config.yaml
d_model: 192
n_experts: 32
experts_per_token: 2
d_shared_expert: 256
activation: "squared_relu"
router_score: "softmax"
balance_loss: 0.0048
router_z_loss: 0.0001
tie_embeddings: false
optimizer: "muon_variant"
beta1: 0.95
seq_len: 1024
train_tokens: 735900000
steps: 12431
dataset: "wikipedia_en"
Below are experts of layer 4 (counted from 0) of a mixture-of-experts language model. Rows are named router (the router's row for the expert), down (a neuron's output weights, with its number) and show model dimensions 0-191. Each number is 128 + 24 x the weight over its row's rms, rounded and kept within 0 to 255. Numbers have three digits each.
Before each expert's rows: "comes before" lists some tokens at least twice as common just after its tokens as in all text. This comes from a sample of Wikipedia text that the model never trained on. Tokens count by the router's weight.

# expert 13
comes before: " |", ".", ",", ")", ";", "–"
router:175092144150140135131101154104145138114136128148153089148113125099132107125123139103131141133124087171095118170119139145136150090121100137136115118146122096171115150115123108134156124139112113108102107084117154143133164200109130164148143171102180092127116136154115150150133154133110109151169159129132114112107132097123128118107111125079127111119154127144167123119064082155118114117111135109106094113177093142142115129090127117099095164098114153120136130150144086160092125113149128139116127145116113120116149178118093149103096147082109105089103166166162135101167136130107115097
down1:131086122121140144118102122171100120131130099124141120143142127113150104144080129118112140108123177098155143162130132135147160171071113130122107100131126127145153140119130124155129168122112136123109149121131142129188138134152154107120116150136175121101116151129128165104084172171087147121166134142159182121145094127119179125139144125088116152102112137119141113116094166122137157135127156117118122096182129152163107089125091142151151090101135118172105130120139143142122184115103127140105152148101094151123156154119159111120127123085171146127149071102170125141118090125177139156
down2:113168161187130136145136142150122079106092144151084125159084129123122122113134137129115148132146088133131113138110147111096138137100132111136058131079125120104184125127133123128124126168136121133119147094160154128171162138145125151134093143113115164114090130117137120087142170102135120123106138119158144093144125123142126104127126134120135137079097122125144113135130129179136140137140105148160181120130067142156155105132114131126118126163117133151156140164157101100082097139119126136162160113112090134117095104146119141160128121083086079126107126093196160167107112160123133112
down3:174098116105086114177136116124103116121100136095156119136107099126098117164177132097075148182146120125129075110144099146133112131139171138120131107119147125140112132128140133139140087136129109154160166170085169120059112100084104167108170148124101113150132159092109132126148115106181161117132093112149142160108123120167132111114137142147107134102174130082177128137129105135113163143099133164149174105123102131104127140124149120128176119122115168088133120142130138148123111115139146150112132136117121146147138155098109103118132169154145144088109132134127118152131119100142129082
down4:110142152144137153113089126119129182128110159150160097147130118107141123122162186118117145125123126139113127154142144168112139117112106143125144140113100116094125153104128104130107170147134122172150117098160096089142172165149125120117105136130189097124125093110112107109115127119113088093092180137135126107134091138147136099166122135099136183146146108104135151138140122155128138117104131103091167095153173118107137141079107135092090135119122127137086081150078131139149144178148188118162118167111185130088127110172137160142133117123138109136122137106137113132116140145135122156
down5:081102052130132144147110140096150149078157162119174123158089123091129121145088121193141061139129127102145128100154128160145137087106116135164130122135102135111098204092121147132132104117101110119112090115116092102085088130156154124111136149149129107145115108123109131146152127088129140116109186077152097101119171145107122102107110118125101122122125126108139114117120103130131143130079114124139110128149127150138086128147098113107160073146106134115111078142143111136131117117123129105120105124154123147126077116114102104120150118105152109152136124116109149142136139117118120100
down6:142133086124075110113160148101132166133124108145130149134088158134138118153128169108138121085094127166134127131125136118136137062134168164176091133120108127154114154151115118135128116120118115152123108167118086156084128138133172108107140091132115150116099119149099137122157141137118131154151154069180119120158155126134127141221123107143129125127104110092099103107119127095156160148147137092128122131098125097124131101132177120136137158163131120128103084122127133176146142136121112132074166123167104136127131116159127114146148152132096096162095169114152112103144109130113118103
down7:156133154131121143116137149166117175104129114062166128125122142128135136116140113116120159109114108130099172130133135154135094133113100113145136124126140124139111117109099107100116144121165097147165148140130148075088122136143120175158126131114102144084109169128122129155151121147151120084140139156113149098137113109130139171179114159169093115128134132117123162098150057118087125098158102125099170141109169113122121130107075134128137122142103134093129136111146103147111105101163130158105112136108118097148113174045110092138126104164117130124113108140126112152128138107117065100
down8:130177177144132106165181152127098148122115139140137129102162109108155142129087111098131165108104135113173107134129098102149101116144152117135130128143147109154090125137145099094109149141193126110078101180148155134064145160114162136133144114086167143115157121091086155168116096106120104137104107109155159121134096160097119099132134135113122148105123164086100088121111114089146109109110090123102102111142127145108141152142115140109118122150112125125117155140138145136134100167114116111113088103139131114145139123105120095130084117110139070126096105102146100080150123125128115124
down9:106121124174111166103129096163176145127152136114142127119127195153136111092111116135114066094104165145149101113144142114114145121104154078103150141126145152130132116103116119156162140153100128105111123128125128165136120153139137116089067126102138147108132136128159158111115115114135106148139119103115148115120141111158157154146158127140106134128114162075131169093127135160103117120104146102132200084137106122099137120180162120146160111093080156117138113089135114113140122104090116101091129165129154127134150130086110126117147103085093108118124153126117126086158118129094101093
down10:142130147131125179089098178172162157152118112162163118151131108127114120156090151100129139170140156116129070092155149141136135110099135124110144106092120139102123149154097142156129111133135133109108147106124124097131121154144123118107118142114140159122095145104108136102104114083082096198119152157093101115129108157105159118127100167082130126132110135130110110145150118113154125094124129098127142132149148163132106169132111107083112144114109074114128107100154120185137095093153116117148134137153081125097167116123153139096136143147111114106120089152172095116122155134144159098
down11:136099091104125161130137127158143107133083130089136098104120116093150120089112098122125074137088110122094135125118155106101138106139128130151118140143150149099104139165131157111125118113117165078138117101134113122146138144181150155078136075133142101148117107148147122122102150115165159129089091123150136118138173103136138123110123150102182101118122098100146122171122130120149135122163190104166129099159153124084121124133094122093073156137140137103148122116117095165113113095170130143128119134109141152134154158166140137157108117101155133112091133120087106127140157116145096184
down12:128193105138147125119112147111123136101141104138123098095118147142131129132112126153104134082186133159107134142122107129135128141142138108101119132149129057128099112121156149122153144163107131101136166104133114120132170106174113088113128119134084150140060167107076131145130097152121134149145143116104138160102091145107068138136101074132113104121153157148142162125122139121095130128131163143109107130141140109107185106168158109140098122144142144148134115083100138166108150110099147154178154147116123141103135097114136111109120172134126140156172079123160143094114136142142134132
down13:079121092160161153088130137132120185128138137103147143158129153129124148165137120158107089102120084130142134167181136124094130151110130115143121107121113124092127132103098111114143141092141108138109161123144121118145126123139125092118116096112102166142093132118159184149079127123097143153132171117087122132129082147095075133111109127152160104109102163164097114060153113132130124136132121137163119171148115125155122122105097090134136155158095127115111131130158132100087163092136128118124159117170151135123170126103097147140066172099155112160136145127148133117147116118137120122
down14:152140156117115137122101115126148119121140149127098146148126123130106146122120118098120076133161140161099128093083143130115083160122120170127168119121153162182145107082131142135132140161145142116092100172192144143122135122091072159122154128109099094180162113138120140110116160134096117117184096159120160160082180138153128135117133147138135147101118106085124142128163149139148119099126171158116097155118116142111162113104132119128115113129162120103138118164164104145127110124116119132135077124143098132126133097089140101143133175113141111118119084151076102119146128133142121168
down15:146119123140125152179125132164136160118132120220098135148130114122096171132122092093149127155131115170121116125122090129138146141143149129118162137131134122142134115127112133153137107114125134133117138114153159108164136145102200113150123172140121115153112143145131144130096110137118151150180122135171190113126096120097106125108149079092143090141095122073116152110139115147144141119148117154111130113159163164109107084131134142169141062145149133122122076118153142130112099108150113116148147135153088110114120150143134158153113138107131129166144101150118128126117060136133100168
down16:068147119127092140158100145151120113113136124134144142131159132117118120114124071136153121120109101137109095137161170145113121146131142127119091147094075125141106096143141122075111127108131152145137115081124166155140153157149093106124158120106130127169151141122157135139143114092146120177151145132123113049112121095159117113127133109126146112131133116135129164112121141164202093120138138146109163099142156125148137111144130069091124133157101070140083147131120112142115104118110151154130108110125172125173108134158096103164116093099153145141110148141134146132174168139130147127
down17:123098141137146101156174107124090130147098166106103128115153120154108140130097121166090131136120141091085161131087162114167128125117130113150112159089135144139132106111097135136092139136138131097087133116195120090080141132139083134145124173150123113125137126139138105102112099137148145090108142148100151120156113141130122132135148156105167158086131099143159117099079161096130117166140158047156121123149137126146127166126181108108103115153150087117142133133104105118107122141139149140132091103114123132136153127098131156099121164137115143094139147064167129136123152110138102126
down18:118144104131135131117148094142120131147128133133107088130133164154111132179122140146119114100168126120134129141154132119153152127124097125141107186157126120161164135137125079126128135111126141098117089158168141126131124143108104143097120171137120150135106129147158138130146129112103156153103138086049104158166157166140116075132181111131124140166121144109148158135178097152070148128118137107092154124152099121145126119112086117089143112138101122134135124156143163178155151115115127079130113097124137094091143136148095062132117116160144161127147108145122138104088125146086149147
down19:128138155100179088120146137112154141183140132166080133121129155180137154133136120102132088111114080093145120117128187110125138156133080121198148170146096126131110102121132082173118120138121132157101107145148141100071101127142129138165124128093145106116120139136152130136124096158091141124151130103115138157146115118090135114145121135126151140178155089120116095149115125106126095126128120150123140116132140172155136110093121136129092113145149148135087116093098108151132126148128109099136131129132127150119121139154168167075141121145148132129085156146083113158103131118064144112
down20:134158143099162123105149105137135131056123111123186114129140151128139139103153101162124099136138104134123116067110138141129078165090161128092132140158126148069136172146143149134164128081133134095068158131115119162130106139167132159117105127120111123102092161144149127157085088084101112126146143134131117163113127136146136152129132135161141132097145116177099174088103097171131108116140148127121104125152132173102136144110138152166152126150130164118105140152116099096122136135118122146141151139136150150139161115094094147126165114095108124123095120146144097135122116145142093097
down21:152207123113114104107126120127129103128084181104100123106144116125117102121161118155102141124141079121129124113137134097096126127098159096145118164179143067153133117155098077128110130158117118135124144129093138121090131125120107159172117081142113152116107119147132119158142094125100113135122164144119116148122139140136109144119113104137165105142137082095139110117107125137103144102191081098118079143080113126117122094145110129173148095111116129067138152088090110136113140135144119160140158089099151111110153102085138143131138139104115119106090130113111120144099144115098131119
down22:112121114117159128153114131075107146184118104178132125128165107103138112117103132119131146131108101147101133199120106128127163124150162104105104163119156124121161135160103171116137132110146135125120168093110146180139141166129139124108146112141163152103114104144139120143140123150155102166133136160139090144125078142111131123135104107190114163134119165136117151132136160131093132151156145154133080088115135141124131097139179180156144133110127130097126137138136083133137126130098102091120170099156130115126127064158111139142096101128158103153133115114153149170130139128115150183
down23:124082117171143109145100106181115132162157109099139100151106156144137125136075079101148153138114162115139126136112142149148111083145141149146090087093118077127132085189135168150153140103094156141111088100140171118142154140166105132099107117109154114116150102096145127086096134106134102142148129119155158119113151109154128141081172193105114143119150161117125098115110126089105140159125153155155107138144124121135133125146118110117133148143090182165129177114135135130114102131130128170137125125157132119137122145096131098148132130129109126127175171109128136127121104107125101137
down24:129098100149110125106109091147066076112130127147160159167145085127103106123117098139124110100146175129141123172156128135137162155117061118138190108100159112134139111157125154127175141113152137162115120145148119138155155110148147151113129114146151143089133098117108160125137123118114083092121149107148131139155153105124110134116186068170157137155121151135161081100090100130100081149147114148131147139124100148120107156125141169122116125139175122118090144150140121121145166121115138111141126143144156144126123125131111129082128170120105127135128123118129130127118150127197166123
down25:124092116098128143110122159153117105097178198164101123116164125120086129154116143104187124129126107070148098137110142134125122120134158170156146157127105146094117087092125136128162097169121147151154118144142129124149131107139110091118152124156138115184127113104159150136140135142126148136115070088127099160115140154153142135134088129131154150113158102125142132140108134140122146197147119119117100150101122123166104138182122185130106117148121149137140115094191124150118127130127111133116107144135165120118104176137120167120121157135129134115069155147115133144142139167154131138
down26:140144142170140135134140143142131130132133101130137111110143121165112121094115160138155094142121133168136160119151135099166131140104129100139155109160113144092121107165135156119126156124139112118118135184149151104171165122142134121122134099133122121114175104104120134127118106075154130110158122135157127126114112160107089116099106117112106169186183150163107109129157164086118130070120146090125081116130109151143127118142169171156120164124130159134067160143084135109152137121166134149136137108125155104100120114135058138105121111171132124153092094181126131098138113154115137135
down27:124100108124191149152122099139160099139194102154098131092129110107148136144156122131108112119108184120143106110129134155149134122142176126134115132147143136155122119140161151126105150173147132107148133145100092119143142141178137105147089134118129107126134113183102095149125154146153110125110124112117159076088087099138181151092146139116144148109138137112098107132146130145104143118088095123106150140176127105106154085148095184119079103135170121124117135109127113123166109176126108107084154136148108142101128089146147093111145126111104136116104115142130085143100099122130158137
down28:122130079157139125115145165152171104147137119132144127131115158109128150114095142126132146124121100131096089150107148107142135140146150170124128113121129097102123092139080112119133138171171158119151109155126100135131117116140138165137112102098101154135173120151166145179175121172181152101091127128111072121120115119070179133117147114163150117142122092115124158094150097077081153138138126131142101148123178130158135091104143144140105157135141129158082167096142107136171161117145095123125132142102092133131117120130118087105115153091112145119134090146152101144132135125107112139
down29:131165110126114123139147129181128083136121120125167126140131164189131074121113149107127159127104145111134137113115169133154164144151119113134129108140047122127090122109084135100128178121088124123118197136115113086113122161146127132149156156112132134130104132113102131151136090123147122116137087134111120110106129117146107153165163166118190138119167154126106118092065108104128102130138112108101108125118128128160129042103142165120121113104105094115126136124136126161147135142145168150113129121116121101153131113129120133127138134162120152135105160075117117151089131135143098126
down30:129142110167121166125138123110137087133128145150119114104130131092171131119119134170132063135126113112143125121141141193139131161124125163140124130107110085102117140156086095124155129129107117122111123105136153169133131109109115117115087117140115122141063108124120097128133139116122099145065173105158139146103143140200120099120115139146114124141138174166131100172077134149112119142145142172136081101082106108130130143150133135119127114091058130123168142148131139139115172140162133105110127167132135154136121101142111157118122129111182093140132145108117143104116154082138158131
down31:128155120129159141102120152134128150118101117124106127117134121158158163079171115165133120128113101103131131127091121164150163133095101132104137105127142110099105136171119131065150112164075149154105101116107150167105098163155137107168134101115073105154111127137134096138090151119163103176147115166109113176138094123118090119078143134109148103142164116170139098115106155121111108091101109138134137129116137128142143181152177149122107133129095126129100131159151089100161153120144131127154166085116137115126141149136095130111096105106124138099147145092118118140138111137092123086
down32:117154115091128115155153104171161113139131118124091142085144146160141070142074128101080114120132109130135112119129154135082114135114167117095099107129137112144110123127121143100162201147144137137116149105143130133112106161171151129149112127105153185111125177109155155128106136109114110108118144133179119120124107148141095119135128187131135141092116088123104187102159114116139141124139109111154114050114134119138101112110125163150113122068161126128141122099097139124109099098124141137144109181105151124109163106121154120141170110118145139113140142132141160132130102120102139103
down33:098129116117135174182164132121153117106130142144100133132157136107125154130130095179139181080118123165165114122110149126089130159131096112125141142133151144151104157117117116104171130153122138167152133107116120115111148132104128115104172124182139102115174132080133107155116099133128107120126111113159117149168133128119159089149115140118150138134117144075140124153162126136136155129164139102174160145171151142118108107163143097126146172134120102105132143159142102154142106154119168151113131151128130174137123098133118138105146109104123168097218089108129152138098119111154096134
down34:098085091129119143116137142133144129131122106144143153088146137140158154149129128118166179149127107156166142152115098141090101127097151155141103108136098089118098101139140122091125098101158115145127111108092140151104127151123118064139138158117088125139152114118132161130116123146132127128082132093158110132134146123151130158116114137134096122180083080115089100116118155099133127151100128092138123141115120133112127165141126113090187067137153090109108125094089113109137068115113146124131135153179151134150132110134146113107114105192082134151145125144129125095164126128154090113
down35:154133090129100183166144142117126133117137121088141124075132136151147102136129110079121103090191145130113108135092123097128102119098164077110180105109118088120095111124157147158120146138120126152125144158155148093126123154124089142153115092129127081120170164158100133132132122151116113125203124155143134099087116155151136152134112136113188166122139136130116123157124120157122152136137096102126094118117106118121133132096150129148128124108107136118139142090094121118146119163134113180123145102091099131144115088126181131173111105118103146152143092154127101087132130106120123121
down36:104122120136173114155128138115115130099126167155089093143124136142110112115099128092089144156109148137118130145140141098142135131128143128145125108154112121146129172111095101078124129079107105104133092150182146147088129092106118112096079142137141105165151121096113105123152154103128126119146132127129136151140129137174127114156089186109148169150160157102137144091167080145155119176119110096106184115098124112130147150158124120104129176137141157131149108122188154129110145102117103099131146131143091102142157099118118100116134112150149125180146158126177112142143137104119137094
down37:127116117107148129131127113142128115096135105115119131094045148157112146132130182116108089132138094145165124122123135095150123160140114085114125100161163143093137116115123130131157187129120162163160103158123144136122067123125104113126138153126135115119117076134135143118125171115136140121118127142103106134141141157134137103192151142128068132110109134125130104139148086087168119117131163105129129138148162127146160139112101145102138114135127145124113139104135112126164142139114111105143052159133144122093120170163143128110161152132166158108134094140141181089142187126096157141
down38:150107149128129049132131134107119123112138110140155142145128104122117115131157052167143096151141161146119131122134138121171150156093140127096100147126043103121125116169085123080158156156121137102111163153143099125111123133121155121132117169093175143131160128110137093108165160110145134156160157119130159100150110100079137132111112091123141171151114111141101134102165140112138143144119142111130137111149171133069137157104156128157090143157096140118131121130110123157129129102118121134124117146114167147118154094162152128133122093153131108142114120129151104178131118166136147129
down39:147112168131099144116136119096105119133131103156144142198130109148130133154092073157155157107116143138116151133140121122121120121110158091107103123123124145130110123141162122146125157144163143149121191138109136118109149138147105137135109140146105134132127118125142128180102121158106093152143122138140113119141142158076145173103111086134116113166138137135110133104071121128130105138117127148113089097114075133150087113145113095141107184129119135123146159114143143114098134126187127098119185159165097148175084152116145151140110158117143107173178084148107166118098093127121130119
down40:130129131167127141139099143162124113087119116098128132135133109101165147124090133163125145124117136144191112156133116118156132103119069109135145070108131121137184118092136113134143162145137125131166069122112109153092137148148161122190123126149117095138099091126083157139118105133160102109097127152147103110131108128133162074179137118140109120133115115125140138172088128158124136117118140132124140097120079154131092129108110123084165132129076107149097123131127152120145117118139127153113132087139143121132133112187085174114102128143090116095160108160119142147123147108138152086
down41:157140151090147132163137128115116108137128122115108074079093124091122109135121184125076125078121128119112181113153169151145125160140130141106096141126125147116164159131102094112129147107109120131092121135095112105135140102109132141132147121118097157128127112078123177181094104139110130108136181144129077133132163106079115092131153143131083141105145145138124153168147126140139130136159146162128164120101129124137136133134128102151127081121118137137130141117144099141144142122092154118133146153102134158123117091115175095100185179114097127095131140164160135125165102154090141114
down42:110151104153159146110125122120124116159138114132129159125103141150124138105124155154117126120136092112127119130132098117126132165122089121068154117088128106149176142118122165098145190065125145129157140092167157112144128113141151137148138102140119100084127125134126142156162106136136136136179128115125128071132121166111154132183123107140147141095122130130147143168095171106142127149100134102166158109116129124169121141097169103165148113126117097110160112170085171140103102119112121103181124124146089156132113118110119136062140140107166131149127165110127118137107163091123139160
down43:105143123097113126135127149065154119113134176116116162155101125185137154116092147118105111085159134141101131173092097130105103109113127160090129163078112148161132115126129120092137111114132120122115107134124132121151153096150100131143108145101163078118087123118149117120115130125098121100097129112124155153128154199116131100099119124112130145111125104098141148156129160114156133087132159126116129109179130119151089147143123126175139062170133123098099129128173101129098115141110116132136123094128083130100132103132129160137167102124138150115176081124141160093140099105153142113
down44:114090114132087120115106109091125129104130098186173188113138150152163118115145157148105106126147126154150108109131135188120130099138161118131140148081080156132117143122126172117128170162112137131121127162123178100142077089114135122129134125089181114112134132113165105158128078126144167144133105100134142129093119117097134163101111110131128140158104096155105077118156134153105155137114125135166118140120133106138155145148145180144119134133143147149141136148114165105110112133139087137146158139170149116100113151106076139094103117114117089157143120137123116134156118138141132183
down45:134145129128108145109103125093112114100183155103177107101126127121153123147139146133139104122166158109093149125120122101124076116162131125120150125130112161114148181108120091125123110177121135120153138113142182100160112172109086160132133139154165116139186120133134143087157116140145164123153145130110163103156145108153109119119151161144079137108131136139081138132172140131146119132202116107128098107111120064132147139131113141143123103171151117149140106116108101134151112126160147123115091114087112126115114130127135108151116102127116078105148123124134128127152122176159154060
down46:135185166143109136120094148127127174069136146107121097116133145108144158101123128114139133155110089101148148081133134139101122116125103194151132134131158110100068137136110130143128115100117073090152133129136123091119104140045162149109088148133132154107095138150114124152145127131105183099170156123117155132111108173136137130147137119123135107092148068107178155116121147127114171095111144128126159148140153168107157110104174133112154118155087119130130122143104103153125132120100099126113152116111112113126135102135119131115185146125113107142128132110139112151132126159110121110
down47:150115160121145114123199154092103097100111159141137145134119115154155122119134158113133125102123067143174137136109142130130171162125110125132138135118145096127104130114135168081108118153110090136122153133151134126136117089079077135105122132109115144128146150097112128139120142119094085146090177078103130101162106138111118126133130164167150109145142117125125061142134127125115118143100111126109115140104106161114114094133189122113085118143144153122197127092118160144104113119113140100162175183147158122167128099163159125131120137145122139176099131129134132128121133113143116155
down48:143079160168112126157179178183111148140087142122091108151151119162127127120123090104127164104107107135119153164129125089097170138139135133137126172129120126124141120150129103147111123107108092122148094124147104153150130120121101115158129079138103122125069086124112139115112113127150101181110127118130155109122146137188098110147120139170132098134144141143120135144125144145126120141092126093084129117115093106092163145129120101096105157190094095141175118175136105114122104130175128113123128143127131113139149131157105081126090159130156148151128166126130118102096099135113110133
down49:161087111117082123101142135138099104129142143177146117170178094114153120104152130175124142153130134122113116081152112105147099176141158146089125180089094135132133146133123092130114162151165125129128167151177127114145118125122167089154158100123153201144114147127130121149142131149134086140089137162152124148093154090110123099138099151130150138129148128101101123120097080120114105165145111143123101113127157143164107107142105142172145086116155147094145149144099112144144131122147140124132128129061106114109137150123162081134149130145114129123160112120131169129118099138129125140
down50:148145145132145162128125141138153114122136136122137146123137129132146149120112086096162152108096091107149116142123123187135131150141108107147151131105112124109151151133094132125129145162116178100121131080141116130131134129158127119135130123107161104121114115125134103145120132140179132158121107118130136146132127097105065184128141125133098137093118080162138107119083108135117118087098117164166140157158109136109153130090141121134140134115155118127085055093053142147145158133168138160140135145115128160150111133149115077117199073112122158104120103129171138161112141120139096090
down51:153117138138146099106131120138104143121112181108107146116124125111134108141122117114117140156154136163156108138155144116139112118146099088147127138149147087170137154121136082140164118112087120117133136098101160094146096095136119094130135108090100154117131077132139080117122102129117137112129160157122108107165125118128163117124096157154077151154138123092141191155128127122134145111107107136145187071082165106126133165166142118178100123149108129091115116133168132107120126110104141132116147091137137116095072134104167062084154094100097146130104138131144151133121138128112144130
down52:102137140108075153147093122157167155111148111142125127118163145121128153129122134139112094085134138093141134132138106154091126100094108091120100116157119121117142141140127149121128127112120161111143105154126123149135110125125144161135136137106159139077126115158179108166091121083164119108100104127105098100170103106132120071161131089110140111128152166142143139139098147140181096108177122107166123167142146164117157132108139116104106162126105159130124144132115145131125137128158134139067138123122104173151148130173080101083088125121092174110113109143156130074138114098148149126
down53:140101144069107111066120085111138137183125163067120149108121095160095138133167143095138095144133176137136115107119119097139162131102144139144146148118148107132129163116129113090165148144132170144136155114117139145109136130123124084095090106121145122131156140132135164099163103179118193133103122118154131111151113132130172152143147096116147152108107117102099150117159121112118174169089117120094131150140148157120152132082107096087129092144172186126123136117091112111162150120132158151116102125147156111147119130128107134131133145137117098117129160141131090117130136110133161115
down54:108139113085136143138158145127095087128191124104146157141129156117101115163114102160179131086118135135094158152132122146137109150135148161151145157098084117146161125127172119113118138114129109157149120086139120156162100136089163168101157158132115147130128145100142087150105093134131108108159101122080129085146145131124139089129157116115111123107126154122136075166118115103150172137127117119142128103130136114147118114134102067126134097104127148096139173136135117117147141099122097126099160141105128142115092148082103143131126125088187165133139067163131139157139101120136139114
down55:107129138127119117122120144132173108174121118112115188152105100074099134143129137146089145157133101112169113151131103161134133110175128111112137122166159156107120127096103124162118129140146115143155159143143110123140080118108116091120130132110116125158154129097122146159155119125141113114153122082149144162165114121100103134092180166167151180138106175144147099126108160161119138154126128135115106125117104069125118123104083149134151071138131076116116130102093128145138108150163137125128131134087116067134132134129146108166158133122097135123122100117149160158151194126130137143
down56:132137172134114137135127168163148137068132165116128101156144134153144108056139127170094149152138120141114122150121152143131124122170109106151143141140127181166107098111096096089092142125151118120126119150085139170152052139137116099167106110148117136163086141163100067146139128176105123141103097106120138170154138130143128107121148138096165159114115128151131151112101123131128136140106166149161147122134163093130108118118116124108139146126167121137128109113140177140180127124100131098116127127078116131127108111121105121145158141097188121107132105129116135122165129106114118135
down57:134094129122119112103154147140136111150112115143133106187108120142178145114152135118121148132117130170145095159148145112122134108139109154084136122122155151134161146174164148146123108116135142128069120136157160121118131146157134139159114102137094122133137130170136130079122157103183114090175117122115194125135098117114126161145118122172150129113173113126101124158134118120115139138093092110096102107159156149131164074135133144166136139153107136165151136140073104108096126124084140175110098117159102139129117130152107097130123118108154120111143085063126158152150097148122122101
down58:099119150124092109134116132144131142122116120113168107099145091114107131166155134111121096152147134104087155150106112151145130069115100168138119139102144137205147161089102104166156168119181145134126115105139101084092117144121142129076141119138152123136123106104157158131180126164121143145116116136131138118139151155094107131131132152099115125139107143151103093135117111139160161125118155128126121140164106137197156180106165153141128128162172135194134144113074105103101119148150112163120096132130098108141127147165111126108135124136121115150147128105112130089112124146095134143
down59:142147105112079124171106151115141143097120124149137141116119163145117147086116138122122163109140163127153125154132121127129136119097098126188101082101114144128112064122119123162142114178091092077132137139124163136150096096091123152127110136160148078140138177097137157103112129141115108112119133104158084122149131125137105165140134146135103163124089148139138160152123063129088128127110137139112133151161130122104114114135112105111110149125109153172111142111195126154093129171097117066124118136126121117123125137093184168119102131132118145126114130097141155086121133149117124159
down60:135126104126106149152137117067152143138154113114134111131161081098094175108126131133147152124133104111085157148138164156160148127117129138152101124111107156131155101109123124124141115119145117121109141118067113164140117122146147125124154119139147104132180133162138133150145176116120129102151142139187159114077111188128090106125123092098078147142136105107100109139163101114146113124142094117144135112130105165098153160136125146153092186137109125107127145204081101145106124146139153130136133157147148127095140123132097061112154118157163094121146134099112130138122115122135134100
down61:143132182108126140162119137143134100135146114092142193114131143120145162145121128159163130120149127117090117116108146113136135144120144091113128124182120104119135119128130141109091183164151120134156137125108083129141099127140111114122128127157150150124126111110170128160140089100145091096147156115136095177111121151164101093105101147140105100125125119170118124122120119149131141115145172182114108098120143118177111158133161156112108160126122127108081115112132116161179111163139161112176173094129103149159103131106168120134174083138087122137143127131170126127095137140106167093
down62:155121125118156146132137090119144119091117156118137109138169128143080110105096129113156113131064159110138081134156138139074137147107100167119114099136158115128119138094167104091094144112115115086111122135122126114121125102132134153113140111140109175154137113159106155136091163113168167102116149153140133105075123118106100178132138139181133124078138124119152123091096123166090112161120120093143136109150162108110120124140120116086108154134097132130141180142128101111095163115168158132130092103103107139126119101112100118105100112113162108132105129096124157167138160092116126159
down63:152130100161136119135078123086160128111070145144136106068104128092128143142127087148145112133167156159127103111128101178138118149170094122126159117076103130106103110112139160107125081106099144154098108057110096116148077124122153125147108130142121116138131126110139117128095162103136156133116126091127154121133152120088125161127131119149115141103144108135150175134137120078117123125119154140189087167130138132098101111113100131138147085082135119106152143107098093157081103140116152153103117095109124118153130145154094124134119103095093134121107145162138110118153117129130141123
down64:130128115142159141139102122097154112146132098186126174119139119079129140119172150172155134145150101097165118093158155141136189093086123063161120087141119133129149161130149155139111132107151139165132127117173100143119099175099132151118151157155125131142132114151094129136110093136144125131129088153134140141134117142145062136122155157128127093114118130114127161127114064115138074175128118124117135134119164133125122119085154129105145179116152147149140103094116123186138162155120137131108106090121155125144114128116113161112131129123133141127133131072119105136118099093141133107
down65:162128123152135085151152068140121146122107143072106099159146129113137125151128134146102098152158142184148124124161131084145132140143136160082136145144151144171163145134128136153093144173136118142122098135151151152087164084113131144115124108138129154161120078148106152125153097158138121104135133130163138144102084096154122139099107117084124166143091102105101159135133069143113133127129140140097152134133133147104147140141135124117190145114121156116126161178129117111133113108102142141146116163100104102103115155119118171163143118126151089142145135165133094097116147185133146112
down66:121147120125110112125137159123098117149137156126074080160162086101115111136118170090140097149125131120138129140118129118129119148108095087119154139105103150097087119128159116147109073103133144155163169129135123131129137115142175118149099074112120142107112099136135117135115135156177096140113112153110111110149135143110193118090147126136115112153142116106097110177104113191161143115108130101124163130136128173125118164111133138099118171152124138151113131148132139128066107069163132131140105117096087134104104145115169170171126115146135156164144123113135115146147129162126093128
down67:168138126114133126097155184135148128127127121150154126125139147106115151124068106172165116144143149066117146188141118105122115126150116116153110150169120118136146125169135127158123097135171081140074146132125107171157117142143120159124118099118111097165089156142176138166138133103119132127133099136128100119179131136038122118129150156172141095107094126142180148116109141136146093128121137139141132129126179133145131145107135120127105147107140091113160114137111161143116134129139167139129155083105124130104155145127157132104148129152141128104130132135107155188146172137116113140
down68:138166131126128133176145092133111111130152137130107104098151142143165123145146138146096125193160117134172158135211103148138128110115133085146159057133113117146063055131145126175108153152120153108151108114095167111140137110119155146120165123104090081136148075112112143101130117128096112108104167148140157122141105124113108136099130134115126118124110119125103116152129137127150138137123089101124112134145100156115121121068122128107128094067133102139145125121137171116148143135166127103134145132126106155101145145127134132085130145127148149121082148118151139140140098126112110120
down69:113103119132119115152174159150121114135165179145184102104156132154135145120115171197114096136144113142127130073121129108134116082138097123127117074126124208147140181104112105125145109090109104106101102136146132136136111142156140146148141091134158136101141126099118095161117140139135144150168117096136131114142133137159119115120138093117046134131093105166079119128178121137137096119168132149130135140158097114149133097134133151113081112130120149131103134106140127151127111108138125117176104144131145107142072133135151160137129127185101139115108131130124147111126128144114127115
down70:143100091139129148138090133117143131064133138142093165106118115175104150113117127147092109105126137158127103158101104107165138103154117120124124113119119140158147157121089068096136135138165124121127121127139162113149107112162145153146122116117129094131117172085181112132154100131098115135116092129143144132185123132138092124106126108098088109132110169105145155114098151128156147093136128164137130165084133138161136130120139109115154149084094171138111110142144162121164101114114142116139111124198127116127127132139168131111176119192122108167143153126122106104120179148148144112
down71:137101161100125118154122141114128140153104140120112134126140103122093140102128135135093153113137151157163131128166143108131122087132109108133114182091147125123086080139095124153115160118158118148112143130076141130123116106144139120154129135132133093124155094126155118148173138161153091173150091154133101162119098119124128104139161159099139122084143110141163160131139171162156107100139114112165130114115135116107111113094097149109134159124115139102091165081156178129138081123130121110139182082156151098089141083059137157141161128119134134087131146114099141134133092107139142121
down72:137169117145153079138158134124139098137139110117146107105093104132060155100154097188144091109159160149138134149117157145147160159145107080119141113143116111101174113157084116114139153123113149165117114110111117088086102128119115124156137110124151094119137181123112143156179138158152156159096100100118150127122138108100098093153109133154133127141131143143116118137109059121131110081109140097110160118090146111104140125136128138124136168148133101123158143121141117115120155156111156155135131149060134125145151167172122131126106132132092141142083123139103121122137119133089108101